Below are experts of layer 5 (counted from 0) of a mixture-of-experts language model. Rows are named router (the router's row for the expert), up (a neuron's input weights, with its number), down (a neuron's output weights, with its number) and show model dimensions 0-223. Each number is 500 + 40 x the weight over its row's rms, rounded and kept within 0 to 999. Numbers have three digits each.
After each expert's rows: a language model's description of what the expert responds to; "comes before" lists some tokens at least twice as common just after its tokens as in all text. This comes from a sample of Wikipedia text that the model never trained on. Tokens count by the router's weight.

# expert 35
router:492526515513493543559466482525487467471432528500474509475464571494535420524447536526506563476498493492566482528590537443463507411526581416574505518468517533491451526488502433472511532422500519474457416490475473424547515570575486466539457494480512543532567551423478486484436521469456616474590494451540470564503544473538492501549496483545508514482534511460492528567466503482505484447543552449447520543549495493565541472494440496442496463546504470539455417484477486514489550503437435468458495483503492449538525506536430491504454535506457493495545496496513533515464447429457515490474570448473501445510467513415437460558496522498537509507466460491552536518449491467476456445527
up4:479476505469477494418493524445522504445505446511471388492498459476504481586487491518473501486527501430481457494521544483477553580536450526521544479455629523527489448514437496465513567524531629529513486489504457498418476499465497568452515557492554504518458572473463509507501465462507540424430565508530453556508382524510543511502484524528518548547530481497529479577537490622513500464491550471502500536496453534534512481487445508577530481499535487450533510549517497455496480497494475467460509430473485502475485528486484453511529495435538525545514519423494505517484471526538457485535522567508494459515468500420491538532554429466569526548530444461530449540429488569521520494440
down4:517568495505480507470497480491507505515531525491499526591423555450458472487418414525461450616430464492567544552465512504515458493543555454460583587519474523509528526468464513438422440457462552556466539572424457544466578528542499549556514541523539499466467470544599471456544504526483479480492513538480396484499538481513510495447500485520524515469569530501467472522475464533473525472591498483463555570455438509536490476504454541468505460473472507509469491534480485490520475552419474482511484551544513527403519547478504450525485500520475535416502522517442495481485539528526459506494490530434542540508527527515515506432552459490429517448508441526500475448522550508463548539513
up5:439512518523542520541529498574516493446549566527475585534493516497534558470441490400577532423500524518472496464611534560524492534503507472502449445489523493505465477465611432490513534483482491473496472451473484517495532533569469471516452540446474564515510523482492524512526444470456558533531577540445559487515473482463435553500481477512449533518507465492430510481473452510538521543497565488531553550549589531529495461475476524461439488516538520456454483424518469442463498504458524588540502478477550453526456511475455531476456450564436480534534456487460524530502498570543476602467476458522505421500527526451456425496507505500543427487462440513536544536468471472535519453460
down5:451496490565537422554533570427459531497514503535524451525548522500529479508506531497536482449485536476546460512496535448499494502536428485489524485444472500454519487550431536436513480506481558549505514480406568501498491503576554475495501473476531483452459522500520460527513506528512450515527533482533424512509494511522470516505465566502505552563465508512464526501487494481517517471566453486480493503460563492437531498503455517506473528535477568438526501534511486440638507585526524556552545531398579523457458480555494492540563429493430467576448449474523477514446442440476511469399514399509511455513416517479531576573480483478516483494500439581489480485456562518477467535507
up6:569483553490487391517574490543531482548471541480497469553488413489536462433436474504582500478488537499521522555437469495479483506507542494507479506466361531481523530521478475486562479505422494537472458457467518485572487446511462581472527496544557512461461528506569527544473459549464533511487500462480501537508526501522558564514523467508496517578568481505503518598481438548526514538487477558496497460479480449517611485520496451526442483424527478429454466554511459490486523462501485499509516484524534486529521493495495562414541442526493522559580573532451480490541492500440490504525522454507399519480556477438492411467513562499527433516556462514512471489437520478516459490494
down6:452506450450481517487525493469472530503561496412519532507511477520465524521545403480627545531530481544445575457480556469425504505546463504523436480555469449514550427471446535474511528502454484479487495426525550496463480476495490543553548531516449467486472516531503539502468514527485513537438474532466532568533462563494507534481379483483447492579489551532521492485496494460557535444522526611528576529504524494501523492504481480458468491492466546395521486539494536472508520500541535524518480505488526462526505472497472517434547469526443512499499615503533475464516529461579482537451484574467520505470549397538503518483500519500489481553476536534537404481395431506464529496468
It responds to: Pipes separating cells inside table rows, especially before blank or numeric cells, plus semicolon separators in rally results lists.
comes before: " ", "0 ", "1", "0", "2", "3"

# expert 17
router:498531527494518512507525499494407475437412506539467472521468410456503496443488496451531464485476506459530518540541575503588521485527491477560475496540433500567546575514487489487539553553498462471485542475466447433542439495521459458600502520470461567473479527452474440489487551511497540467535482484479523460558490626553416517497496523506410524607503562466510544519478530446504468520524580499535517529545464495494561507466427497550528519517513426462503451447468469553515527475442462534530491428411519527517430472565478493503508494526427532525589497543479532511487519500508535461477545440455488464481546514514557507519477496484510580508474449557543538493531477483474503475514
up9:502499508521474482502492588492524496439483542552489435573526525498505521505487445499527490526491464463451538462510523461484474512445530543433501478457408543545482543509487484549567533565552507413492469577465495465427439494574483491573535445499503489484499495521504491458484493525474487526457516514471538467460456475548502505457499458522530517556442450548496434441511463490480510527543460506477511498588491477505582479462496544457480479502433527540510442494500596451444480496498453501589571557499564530549508446564452442460534414497497507444508441552598573471499524526465489494507450470455497510518496550589479538558577524492473544560539453459444479455493460529493494506591
down9:525535518514471557497451525492549460443512473565505552497497445506494459555488504494485485494492414465448490445488489488539464440457556508533457513467478439477493482466511534472494454511515519539504481569546453540493557453532499536462510484467503483498485492556505475515489544591453470429540486476479512498497462618532399521470516510491507522462582586480529504492484460440530418468393489502531558541530458534499483490607548514470478489529509432525520537497470482606495439506483494535422530492492496498536550533546514480534525474421490506523592471531495523484435534535460483477555477471548470481472380490542521570613454463512483556530505515470497411516554488496496491541543
up10:548450494457432481524541486591583579473488487494432558536522420532481466565472542453448493501476447489517462509499463534606442438471426411502515512515531458521440549532464532476517525521543516515418546445477468511520515492528480493492476551539521498534484528487539447487505466479435554486492492498513507542555461554517526568523521439433473480465498462502483463477549510503466489491502524456470501580589466532486471472429452483497469538525457406540519537528505484537450489470501498484521524481576468455494521508454500584471572493523502581538448515549484572463482563482462535516440527494523514504500495436480475570552498517448525536533442553502486398499582560461506457538508
down10:517559481544463506458509542521468529520428553516499512497606456545519521525570486452594465515565518558488527448515474481523555504475447501573491471519482532458488467490572566473469474512544506517469494409478541502502546485524516390571545478507509504432446541455555495488535502565431499487483436524441435516519654486467450534515531452463410535519502533503539468464465572478498517525482541539505520540524512409464528493492519460491508489500524494579517502516523518488475504428402455464488496480551528453495494403488504492484511436500522513482474504555503492518518462516509524526436516540520407514467485493495513532525491439518578511529456427403464495483461560519515482499515
up11:476537495577455487535548534491468514422529601548475573512548510496494518520405488502542462439507545482541544504520506510555476519540439505559461513404468478502500460558531421475391546442457479531532551454503474436503531453493424511520546453548491512511495522537421523436544424516507429502534469501511481465550499462509488509548471599521557540500435561506474460506420483502444521515471511537506474551514468473497536558454521455568570472513496488503536489497448544560479491541446384512526504467512496550491513517497500513550475437573478480532538438480484546435507450517502513459508525508552493482540476522488480415493562504509533449488482504444534547493495469464528533456571
down11:417488511452459487581467468478484515476457458557550489485504486507448567533550447494474487576565489553537485515510480501456519501572528394540451501534582506489471439514510554476490453546524503532483481499492425388546529528444529495505474533496506509555493474415528500424483530493521519483489527493457495432455432454478476508456440604524510511421451516486511540552479519501516496572538494528551490545571463466461560503498543443481517486593506489513504422462467458470495532468514533515533440497582540434455535491506498537514529534541527424469519526534472420470510544463486545476449520529516449472520563509509481424487510507499518521519519566480578510448522565516569529432485
It responds to: Hyphens, en dashes, slashes, plus signs and table bars between numbers or codes, such as AK-47, 7–5, E-flat.
comes before: "1 ", "0 ", "2 ", "3 ", "4 ", "6 "

# expert 18
router:505533559551510517495558494515537495509488486494465499519450521472476465453455600473479550499488520472555479514598510461519467470594511439562469520474531444467521505512457482494544545480525544469548466450459480456481500534481442426484473537511489526495531488440487429533506536439422476524491501507565489521600493511516478589476560501508464588534498495397505576491508556534483473453517541413479540568521486502519543478501375583449461472523561500486533500492472504497516505532485503435446501501482472496479503488502415445529560539515519580506516470551478544481432550532459552476464591513477524459513496456422523543525591458509501533531496454433530501510497473493517562508553
up7:463535563535494454554463507549453543572445492511534506456463566537488459516478514538526505587535458534497481508437482485544492514515459507490571521568471551527515428590502521532515502551537493435510465460484427571533544481500504426472497474517540447561490460510486413485417488541493530473510517507458573555538532493558427562516457484510523474584505433519526454552458518491428553466479448476482487489506544499444477547494558541572539436500499508499453426465594514445538489500432491524440532473507507498447547452524452515461461503473473593488483556522490499408504493502494508528481567425467522427449487537494552517484507542506541466457458504521544512459519488501437480527439
down7:434523476473495484536616529496487498501505504476571521517479558520509455476478585483533535561477484498459557546504540519573537500478533463448475550513538480447527487462517494480494474475487500519466479470489465491478518491535522451451443541518548548544519515475518517494442631505500470479547508557448511470504456472528501521451504442465485565551461505551481442559434494499526467466406533496495453480593514516552464472556485487491570437522496428530501482471558522543552547455499473537497530503537518540510557486548554511444529392446503495502461518453605513552521562502443479512474510379482442423523485418496485504477485480458562518489466565497443464439439498505555484470510
up8:478483589541518453502507531542537484532569479529512418408465513461411511476503559490410450492460556499511492465467531586497466535503455472489488550492542510437472505521517558513484471509502498552585514490525476550568435470520483448554547548517497465490447522500505491520531430494521475465417471574534510584556467494531497485519482519483505442486542515560467540523484483507429545578521461460459551558546535477505544522458463526471512429513461518437552485576479493502448452511492420487521510411493570441419501525515493447589476463457533492577556523520543462483479543457477486469428495519543479429527501435485469488501453567517525541504544505483543526515489554450522489479469
down8:543541483516518528532570488475510450545526484488519559509462430506479494539499450495495502476466456447484522446494481468536481486567538454457514476444493427472462498437497563521561549514519527508515458481517479496501529569511501489469470517532502501542474472537527503536493603470514534447509516493553515535469488555493459543492550487464592541411503461517542499536504457475433521437416548534546441499466517492555537507456522558464483466440500476496462575486461451540476502508494491512455508486537573509472475573432516552450532509484492493456487521564427505451559503518555414425484488500413525525535527626453524542623435467478444498489434469493473547521526505545538412556484
up9:529461533457479433569534485485443493542519479488481435460534515551436487547473544453420468553435503488509463479543576523492443507420449488536463559450506542580473579491436487497512539528531514497444437511524524533438536575544519462494514539463506477484564569497571547523477428477442459471552431460448497538498477476461454498512466554536568499524506542534489548487463495476459575481485485472442476473457560494502499540446535499511473451504455488493456538470480572443576506543535553408505486549511528508546507597516573527490455518487473444514446408568481510482534505474505521506544425528565525477517434506476506523516496547492497466545455524459515491537455525474515536477574
down9:542494489538511404519476475512477526534513449469580366447504483473478513499473560498518485536539499446542432480577512515515504485486456465467508516525542507414521519529598465508500472462511520491530519486562463544499503543513452610471509468485482499479471476488512520461556408566499468462483472501469510530495554532558517527512541480469504532540493522528519492516444444433452442482533481503550504459516544489508482560447429554561470523483467497424532512431441416470477539486574524561505511486502566545560543535494446554469488477556511501485555566559549452463473494461407376472498454493529455487517579576471523482532490511521515488460502509503523439542520478536498438537513
It responds to: Last word or ending of a multiword proper name for an institution or place, such as Stadium, Park, Club, City, ville, berg.
comes before: "(", "| ", "and ", "in ", "=", "was "

# expert 13
router:486534545514512539511484493494406454478502570511494448502472502532475461444468527506517556475378536499528518490487514479521521538524558479478511492369545435472572554492453520496495537512514467465460455573481527531561517526511463466520447456438521527486531501458484502493431520494501488463476461462528491511526576490483458554580569502463464507489529481499488468531562571495460460489497542485413489510526479522505516524556504541519473513507487362534488485484477511497556511499466466480509466442479521418591445513529466495555524521480455547519525558530594531491488528444495499502388527491472554526484480581453538532540507568530581575511503516474541602565491484454511477556492
up1:534533557462539528468489528511495515502455568397469540501482425530513521423515504519537577540508532554506474451516532520482459461516495440462458462514555620461473568488502513488402487461547499432485537501457513467552447474449486447504493468447545442509546527571481524460558496489503495506455493463508441445524566554556548414494547531490463524483431539504470513425414565513564541514531511479480502499533468474487505416487574466476471467435445520502500525513475429517417552505528484526535550550492475455505475560508467477495507555494536624469481486505622502508504508463513466501527516476581577522508466539466511508468467472474472507469454490502519515559511501503542511505491
down1:585517532474496444536434550544480559533500517467531561430481390500563580456532503517532466498416520523455503499506513538464498463525465537563490443479580474473500437444473485550508474496571473503561402556459519497516490518410519492445531484508483437450528503468494463426460490501425500458523490495426444473494477484536524487530512504541495510480570514552481511494485489444478558472385553482499530469518475464514449486510485584492533523520444534547546516500443436525515530505519509566495476547575529434531484550475551520494499499504504500509511501536520525493498535533567491518448518489486491531506527492464414537525507555538468376475439495550512568503442491468480538577570
up2:495536482465472433550484586431441547483588614577450596521435488511496489480502526520535515464464498544456486472458477502492475455537485476549521570511452483456479507544487486529512439557489528441409503526498585562555562518493505413471439522490523565498472501481488516397470467564542478498487457568473438517525483541543485546468559505404531580448425491505463481590479499493514505571503485524537513504446464462551470463504503581441484513467522449475419502511504533524512537493569542507532520467485456527489442445506484519528489415486511478535479480515487515484478527460491475480530512521512546563505494546496487537478527522513522444421510532517539467482507428448548506504517
down2:504532467483464437498410447484505512543547506486524490535492468550527573557417427560490555546443487462439546489445465562468460537498502517482485521566526452507438486530486528530590477472530521489518535545535558471415443421571549543520496590541498495546496568484541552478468527500502468443503514467542472483476482466512454524560489483493497524422477496505484509438491519478458493478517515427449428529516548500457473455483429527492498505450460497513531473595531564508484527494615500456506495511479425471504575541568566475509465562505474508457488525485529500430440564513594462487469431538552501461569495524522488467550507444502519483531506520492534472440445525491462476503532
up3:548531505492511523486518466521428372545434528438480569465445497492509522460494494570516488439519484520490463498489438549547450490503499522517508525445546493477488498469540483486578529531444558535510482532403478453515528557464488493436549484522520499539551392528481507536507436409493556493542450530521510530494601479433533523508538500446478485476473511471468568483510457510506492477530500482509478452508467526511502552517582472514500524484427506468531535467494481529471550489438526539512453509490543474467455466524451534514568505570518504493521479486457504543512503464483492471436475468522578501549506520544523452506507531478525513544405585541549374484552483439446629554512
down3:551507551476525504455580488553454473441454480485553502530508556521478466545502442491524537524461460573453503481528486537430497435422443511468511525517496506513508548489579471423495499524526446447481490471545478519439526537571534514529541435549504445491463545521450519461441536507417473427505529517488530421469495475447545494452472601549564535520451471402490528395507418529465542491522497491422485517572564547474521486514504430588523473512503527454513545479472543527514561470505533475552565454538521484483531503452493514511545498486456452494526466516499478471556505407478548514492520493564441496508582489511534500537475499505531542519549487532497521522466545428551468475442
It responds to: Word-initial pieces and field labels in infobox or list lines before a colon, such as Born, Coordinates, Order, Con.
comes before: ": ", "–", "-", "==", "by", "s"

# expert 16
router:547491522527501529517542494386491452498481493511380491512457509475543527472428515509575562474520541483479522503517504466536529511528565478493460536531522550510513569558511470464520575486498563449534456474442438485475480509475508436517447522471496480460539527379516456457519543462463489559512485498487573483523540545465498529495511481557411545492559544456597502522545590533543454479539516470536584565505502459519484462546459556453481497481546506461508516511440497492511489505476533488448519473500487491595478480528449511505585488567445526550530480540525496585493560488470481476510520487476517492487457511420541515512590481558461519501495474395504483501486502568469591508543
up4:486524562519558546513498473513505481534465439502478531540490465486544476485454582515505599493542487483509550509496433436552524507514514445513484483476460482458434453545446544483501566494496525517506526499476527461469512495534492478539483520457442487486552529490459454484506494563506408485500474512462463451443524490477484498440514444545483460513497435480576502439454492536515403467452475434607554513389538472528465451510553479550583514526550540455478514483552508440505507477533480583405464529525473497519491533495510469505527542467483463577448498538445487518562517487542513426587605554539511477420564523477551529429478510512514568516491523511442469532512525481511570487517
down4:464416473569492472526563479513522483524497468556468560503567566528509455535510500474492449512554548471527481481469518508521519527457451424439533497420563534584536435484484512493430497474549464444521436543557544490460455479541528526512499415516450476548497492443495493460492535398520480536549432472465390446538539447506527513572542542465534571419481476494479453500540397518507518553502548527499451523511486495535496559563536506563556492482501476490527504503498531525499470387523453498567515475579518486544491485456518454508503540520494428436577494528513496451596527501488526479500462456501513447490521557487557531512512494484499524476407460502508481551493501529476509472484
up5:434458448516544412518519523492512491505500486572443517570490537521516537458492512506526482489496478521533462489552551491515601480459500495560436430514546567540445478496483487482462537515522550519472502475491532503450451549491506496549496462596472520446463548452598521467440435444520547545536488422542464423511553528524482531502454558538529452485493534445517477531527536456537446458485481552555435495512523492516534413496529538450457490505487542455510501425491526450445484441436459573527523507487577492535533533541534460509548476513421474548542437466521510542477506554462499477526455478562530530454534458474509487491572505517373493508446445478552433509487553503495532543517
down5:491472456525480501452511530481566457436585605514523414476483506492557414453527476508593525547519526499461516467486531501545494546507547490505476539577442512503520486465530482520492493500416459419504449515551594611521398516467517558522449464484501476517533519522512482540530536529472489499512548458461500557515531507412488512485531461493516497485516518453530523475522500458496583561465481538509457487504557436482487481464491558535448495445472567461479496592523506476521515466460495437526492476516496567520474477492576493503480419423514589466527540551506436502464480454440434444533562481534485473457576471521529525500547463467530567454455528470443503473473520541491500482474
up6:461479484546477462457507465511497446524548470535484448525497445563537538496554515527516489514533433477485539505490520469532630443542443545429499476547534538522473458492438442470570538444470529440466473389559433444551489565500512604528518552508498535432607521541538478464528486460484482579472497487487579549533474561519544482480484479503506444494489471506551518495537530465494551531474430474506549441494469517504439510495540470526502475408523511546482511466515492502459486484555546491415562447475482535470500467480513405534528530488471635521494492516470470533464508553434548496516485534516497444459506521498573500482520451508498484447547493532496429495502455503535493491516
down6:472462531458447472490537505511487463457494506475536530461477488494536497482555486485515554519560549571481541504517598533542513471520503466457454551465545503439528450603516464527519496483438527512492454583489557486436542528505540478506506547420575507499473414477533483491514514497514555489474510553503436460434539395500507483434438483516564446472548447481526431542495582465602519500465516525489424535504472420573546481536488541454473448477524474537547463450563485556450540551512492478494576509511526529474439523587524525431459507487504474523485570516466498475565547497505435446409471535480489531471499454507487463466541489527543510498477560454450537544484485481509488476471
It responds to: Numerals and number words in tables, statistics and money amounts, such as 50, 7.75 million, 000, five, kg, miles.
comes before: "| ", "|", "(", "/ ", "km", "m "

# expert 28
router:502492560522529553525585521498501497491461524498410477502459489508533501497522487458488541482446476455488516542505509473513505482511493454587492515436489540440526537481453410497505585502540476474437499546436515476536510502622475440481495503410517567431527540480466484531495520508540455545500488488518504514528506525523476492542559527481420500544480585369568537507521537523480395476487477502461512504611439531556588503525403509514505512511511406501471487477428447519507512467535466524489510489413509504523491479551526480491518527508505528542582560530502501436511539468472508475428574462443533465539440463513444499524514483538518496477489433478544503553500440508445498521530
up4:505529509578576578475468454490530430419487475517492498505536504454540516553492496486481535472507491472424538520493502431523533485478475486579550537412508511470601521460479437463516507497541486483403480534505515470449502489509502519479475477518463497495538542551531499539541532501483469546514501502507446570429531521477507457518479479425445486543531570456551477494444518449476521583557455589471430530603506480558562467485464487443523491475453504536493512503480505421536463490536516529479484563421519424550457494537543499466527480485512533486528526536482536485433469510512548495438550409522462485552510470489398555529556498452590485411491519516542521514532524481520443479535
down4:505445450505480501526506574501483572589491500506430494515457442442441532484461454573493436504534544541492418510560476547478469516509525525496539472534538445516434458544498481449488469477528496481517489503486544579513487530522493532484495486443438551510507472455465499504492520540546578483477495523547477493623512465523507471464468426487498454507544502493435524516535524482481503499520558442515547465407519436430521471561491562542492503554478448532430589484551528483490500525524560478483426575551511524505543479471438547525512454475487486542481449433467495486482514495483486513476468524462608515555503526598506481526517578554434524473411525527455433407501506522518522520475
up5:526461552463520573515525509504527509428566541423462467518539479522540519500461459507495488578465478487485593499522458546557535524519511484546472547483506465500574487494507450537512559492508542510500455495439567504520502462535494448538480499522490464494471486457443451554523626432540498455496489536442480459504581529424462454484489426528559493570525502451492549451497451560512472515505524441530525497510512462527518532525443467502520504539407441478582518553457479501468459513514526524458564501439526510539406380489483497560492441523479517452535594451468483505500511555515511546483425499578525480505466426502501470525496493572454493485497524460529510551468510518424494525433
down5:606435550497508499483482516517477465527563465541521499531523503524512514525578498490503473465541582445531543496502438622514488586453569558428490480513497468489410491511523457516456430468499487486486515538477532442518455492518475536483441503498555489580531506499521522450504507530558540466545530495449526520442497446484497431469400488434544574498429430580448518504493509510421487530436486553440536549529517461508457470509558482467441454523529542484405530544550543470478560519479504479477462507495541545464522523450409501526524537497525527450452462520463525456539529439498518458557499524503477493505540483522543504534521443496446505497441498590556490469503461523438520525506
up6:422493473446471448548536438523499432524571493469436560492545527564480463533495468535486522511560527454524528499487576466509559462422501491543459470460440511545499564554490558457550502510436543491557602431493525465423485534525535485472476464472470493489574591486531483500544457549517474475479503478548509465509448515449461561519548492432545482561498452442528569449494496506449506557473555509554425489492537494522449444565428456474496455494562478504450475481547495450539572489544527495537520506446489488499507477514537539519530503486478524499470540451541552503466486528447473471521506474544527492482536511544404542477503512523474509546531460511471430523551559404459461436554
down6:477524510429492523588510513498486551464541477538529469538464502471523471514560488472470494467550514497440548552554486439481467452506580537542464467499541449530501493516517495539503498541584517418472432563506513499444544447476514460473406537488482499416514505573466494480482501529505503508453504530524497543526549473469425470483560529500523499476487476482510479439544437470469503518540496504448516487542446469469442495458496527523466480524492595517476485460480532494499472450431510473503618537543557511537510556513518447593491528551487558510543524461584471538534522513534530535454583577389485465430443506417500464430505459547503484553440509485468571433498451522543468530482
It responds to: Month names before a year or after on or until, such as January 2021, February 14, plus date commas and table separators.
comes before: "201", "200", "202", "199", "198", "197"

# expert 19
router:508504566517524501536535467484482484486515573548450489526515518459507513500440504544497470440464475446527533462521471529525504494545586493435432536476497540498501535508504545470519581525507456394557508574432484441496457538517435414522428459459556550458520622469463482462504519494462510554477475485543472509537536521531476541535550538498483570497537518489619498509470500554426440476494527489496549550489478455498519510543435495499487503521506508480513475571475487513502543485503484513436517416511464519567400538568472466519508507552507569560526551546579492523473531433462458463458543511438474515514466553502543485541580516518496523481501440464546477525394479478509511507559
up4:459452502507499473541437548508517453497586476461483561548586467507520443458466428566457462517444411476493526590512544462509476515449545517471456547485554463543469476516470531509498517499480526512564549526460496529502509463550518473457466541523468515469606560434512504477547444487537483510465441507502460514514516521552491469579563472507446506497510559429499438475511503486505576550513576456482489451562476499498556443491550476551519494529469512524495421559509499477477572493450490513546531448471435456444470562497535497498519488467502513466537400499490457396533555458420490545499496553512475511548516484499493544486503461555517535479518398509534558470450567505446546525490
down4:466474460448537507548514484565479507503481434514544557503448486475540527518533603475435501468510455468433489511537568544505437433578424565540533519449482461554480452493577519564496525577549506456517526498483529539426494490456455479448497430508590460554520548512525495433480504489501498474543524518536480448481546480481444519578485485514517532501571479471501477553490430496476500467484533453484435509535569492513480507507503525484526487473498463551513547492517526451547507510434539478522417511534566544432532476585505509469511520484499506524495538524472494425494552510489557517552554525452496422441528498491530394471443462429488478479477503530446524452482569435533461591465
up5:485471442504494490523510499473493484577564432480520565464493525460518511565561525507504424384529451544490504532519502499448552454469481535490537478444461528498456519479534533437503498504501526475517532501495499524542549492471496449533486490532488455472590485425546514534487423514487423475525547495489549475576395468622502551554486463606520484454479501421446493590460551531505459482528487444470508478472568488492513497525544492483553488427524496448577467525555504470507501510528541496496555417552468463460550527580464475528488465511528471480528567465527530557518530499541512488474501477460470526510490446452506554522493543564527477454511475445518475420546466413492484453543
down5:482469409451534567500549537554525496526498565485457532572509442562473543564491431484442538482520529521528531524457415463475515484588557541485481500484522490476537482443448449493521490510508591517486489524523481434437460508588487485519511481535536484535466446498486501490521500491476515583473558451498488442541450458464547470478465492431480486499447534542542464463454520610509531473474530506516520524530496548471525526569509550504537545562480475436502440534509416517483469486458453523550458516441552554541467502480498482560475540525475474533456551513590500465523539512452504461509521493526489423471480517529514466424518518516525517527439550489522525351483504456415496453548
up6:440487563560480575455515516431475541500499506498438484517540507431407552517517537511507438456586410516604469478523470495538526536506451472483540499551490488540489532493551477432490524530486541439472463458561459461423467471532485508573453456507503512422517495533484481474476571478456400560559486588468469526503434529477583533520534470503527488485470463462500485495524556548469521544508412447553573548552511464471499555466531514472484484503537539548496543476487475553501510488531510512537468462519468472512450531470503494524553579533456498617516507471514446474480505473493480529490534463477472449453500532559401471488507551513486436506548547459480540469456551522497476533460
down6:504510522370529562481489545531551526520488396508466545483539499558408463411482591442572494513529422497492529500501464491541516524510525595522461534433443473508528493459554556468573519519535468563470506514518513482569501546571491441532520448478416556563439502538577544548464412523538513521482506510521611475491544421471416518461460487514536447500498493505465460478543473480433493451551490477472524452533540499552476483491523486399484558516513489462528557514445478520511507507482538567518480465496517516457513488539481428542484464456497513419489467455482480485514548495464491528517504490541496416478492471538492449546537534520479532488509520499519514547500452491502513493477
It responds to: Short cell values inside wiki tables: blank cells, numbers, scores, and column headers like Votes, Apps, FW, Rank.
comes before: "| ", "|", "/ ", "==", "also", "years"

# expert 1
router:528474518521455533504551539494521496518515493518438499493371466469489460510497539557520507427506532506525513506534455421556488482570508487535467523479441442512480511562502497471484518460523527482549461593427477503485491587516462502492463499477578537419528488436464472471502541527457514550482478525517504525540513512531511484509522504524506467537514562442538515535575540548480461454508525473439567533544452432494514505487407580469513522499516503479486520455509496423587564483498455489435516453515463522574526455511455458552528589526436533561545506586477528497522551481463446498449529485506555436500481462469542538528587476516512479532473510411527493578475478484408487473583
up4:517525510535486493414472500389522510470568460468424446524507555407522534494506535500457482474472522541515518537511471490483519518509484461493476425493587517492422531464468497421454527583536478459514416458518513441498503513517418551465509459512520536493471486467582518514480559495524562498511503520441464504511511533481476544530497500467537468485409507553501513564546573524470525430479460532535508563514442488420512499525463512577422474486492538511539496455484501527545491537547553520537535458434526474503517470507518504461535564503559572518481482524515465528495426575483492569505481485452571525531560460485518528470502555535524453469437528425525540463547414528547523408444
down4:518498496548504456491503453479525563498515509451517626537525487467496471443500504438511464409411551589526483441527429478568550509529494545550505491522435456484470538517447452445455477478494527585462501560496515488494512469493521460516502593527483485496492524524475532486466483477438522484469565481486563521504447564538520469478575468502504423489436461485497555455499482527567497564522496462535539501550543490507483524437449470528456454486579502519478522452501516490540425460473478454546530498622520487495530486483511558478396519507461540508472474523554531521542475563483453524515443495438613493495574534454484470567513478484437454559505513562499497514485519508463473463462
up5:446518463488486492430521513469469509463490465425507550505529446577457558485452525496539501442512506431533443476506467462470540546560478521535602476481514473477569499561567468436497478525484532506483497511438494546438571522591531471499452544432514501591467446529529552520436504487490490537501443575514502394528405538509470530526387543511572520435501537422515554508512434446532490479454488513521467480488487535485579501523525494440489530493499476461566427526516472439474582479478495501493479519449515506444457495496536510475477506558561520520472456508486494469495516468475493481504488474513538555432489515540476497515509588532560478540467522575532537502534497591444517533500
down5:461514446507543435523513470452533585478504458461495527575462500537466524477514525470497543462535421508482492485473434519468561538489563520491487464464495463551549597528516423499548441482552435549459452480484517502538501443521505503524522536501542422491378545487456547497439503486524430610495504531500534519461509477541494454526461545446484499509480551470571444527507454460477466530532501454541518487462509567547555530524557504443573481444450534479523455534515483541550590515460526510587448484499445464508518476536525517409494511533467489482524457524506493568485536470495474469527511501539459436443465543495529487478600482489518472412452515538507557474441473562541526488506
up6:586599445517494509533512458530585395466570468563510498486444573469487492455437541504505499536536452538573560469530512480543539465479500457587457434534431516526507463476466504487563509476526483425568488472522533499529504539480471549529453555442477501454462516489508435501516549555547519615503537449458610481470466484425515498485559525500418488507510480502505454498456488462460502510538472478518525526439485454487501433483495475523524490505575536528545524522553557458517445479492467492539531612504485465464540557467522463428507553433424519507533454443524434493448491497465535501527478451451480484508495526575481446471538493488473502498463528498547529531513478499517485491523
down6:499453489529463481508569500485465580470489498513542460470563491491492470509576427537511490429551549553489522484539508501507463503494493482470439583442567531402516504457459475524453491492515493480504538602515438597536465513471494539404508442527510455544495450461527527455516456400449514540496553522531536553531462452444481499490571495461469497517382526541557563553486483534462511523489471439471528510570491493468578422482503532522459493518459538526515510463419556576449548482447483481491451469483478474417483505501484537553496485549534459499499516511530546537535472460467496471479537477503457468527473511469521521555462517515532469458503486546569481564566505501471603522497
It responds to: Country and nationality names and final year digits in tables and lists, such as States, British, Indonesia, 2003.
comes before: "| ", "and ", "(", "– ", "|", "in "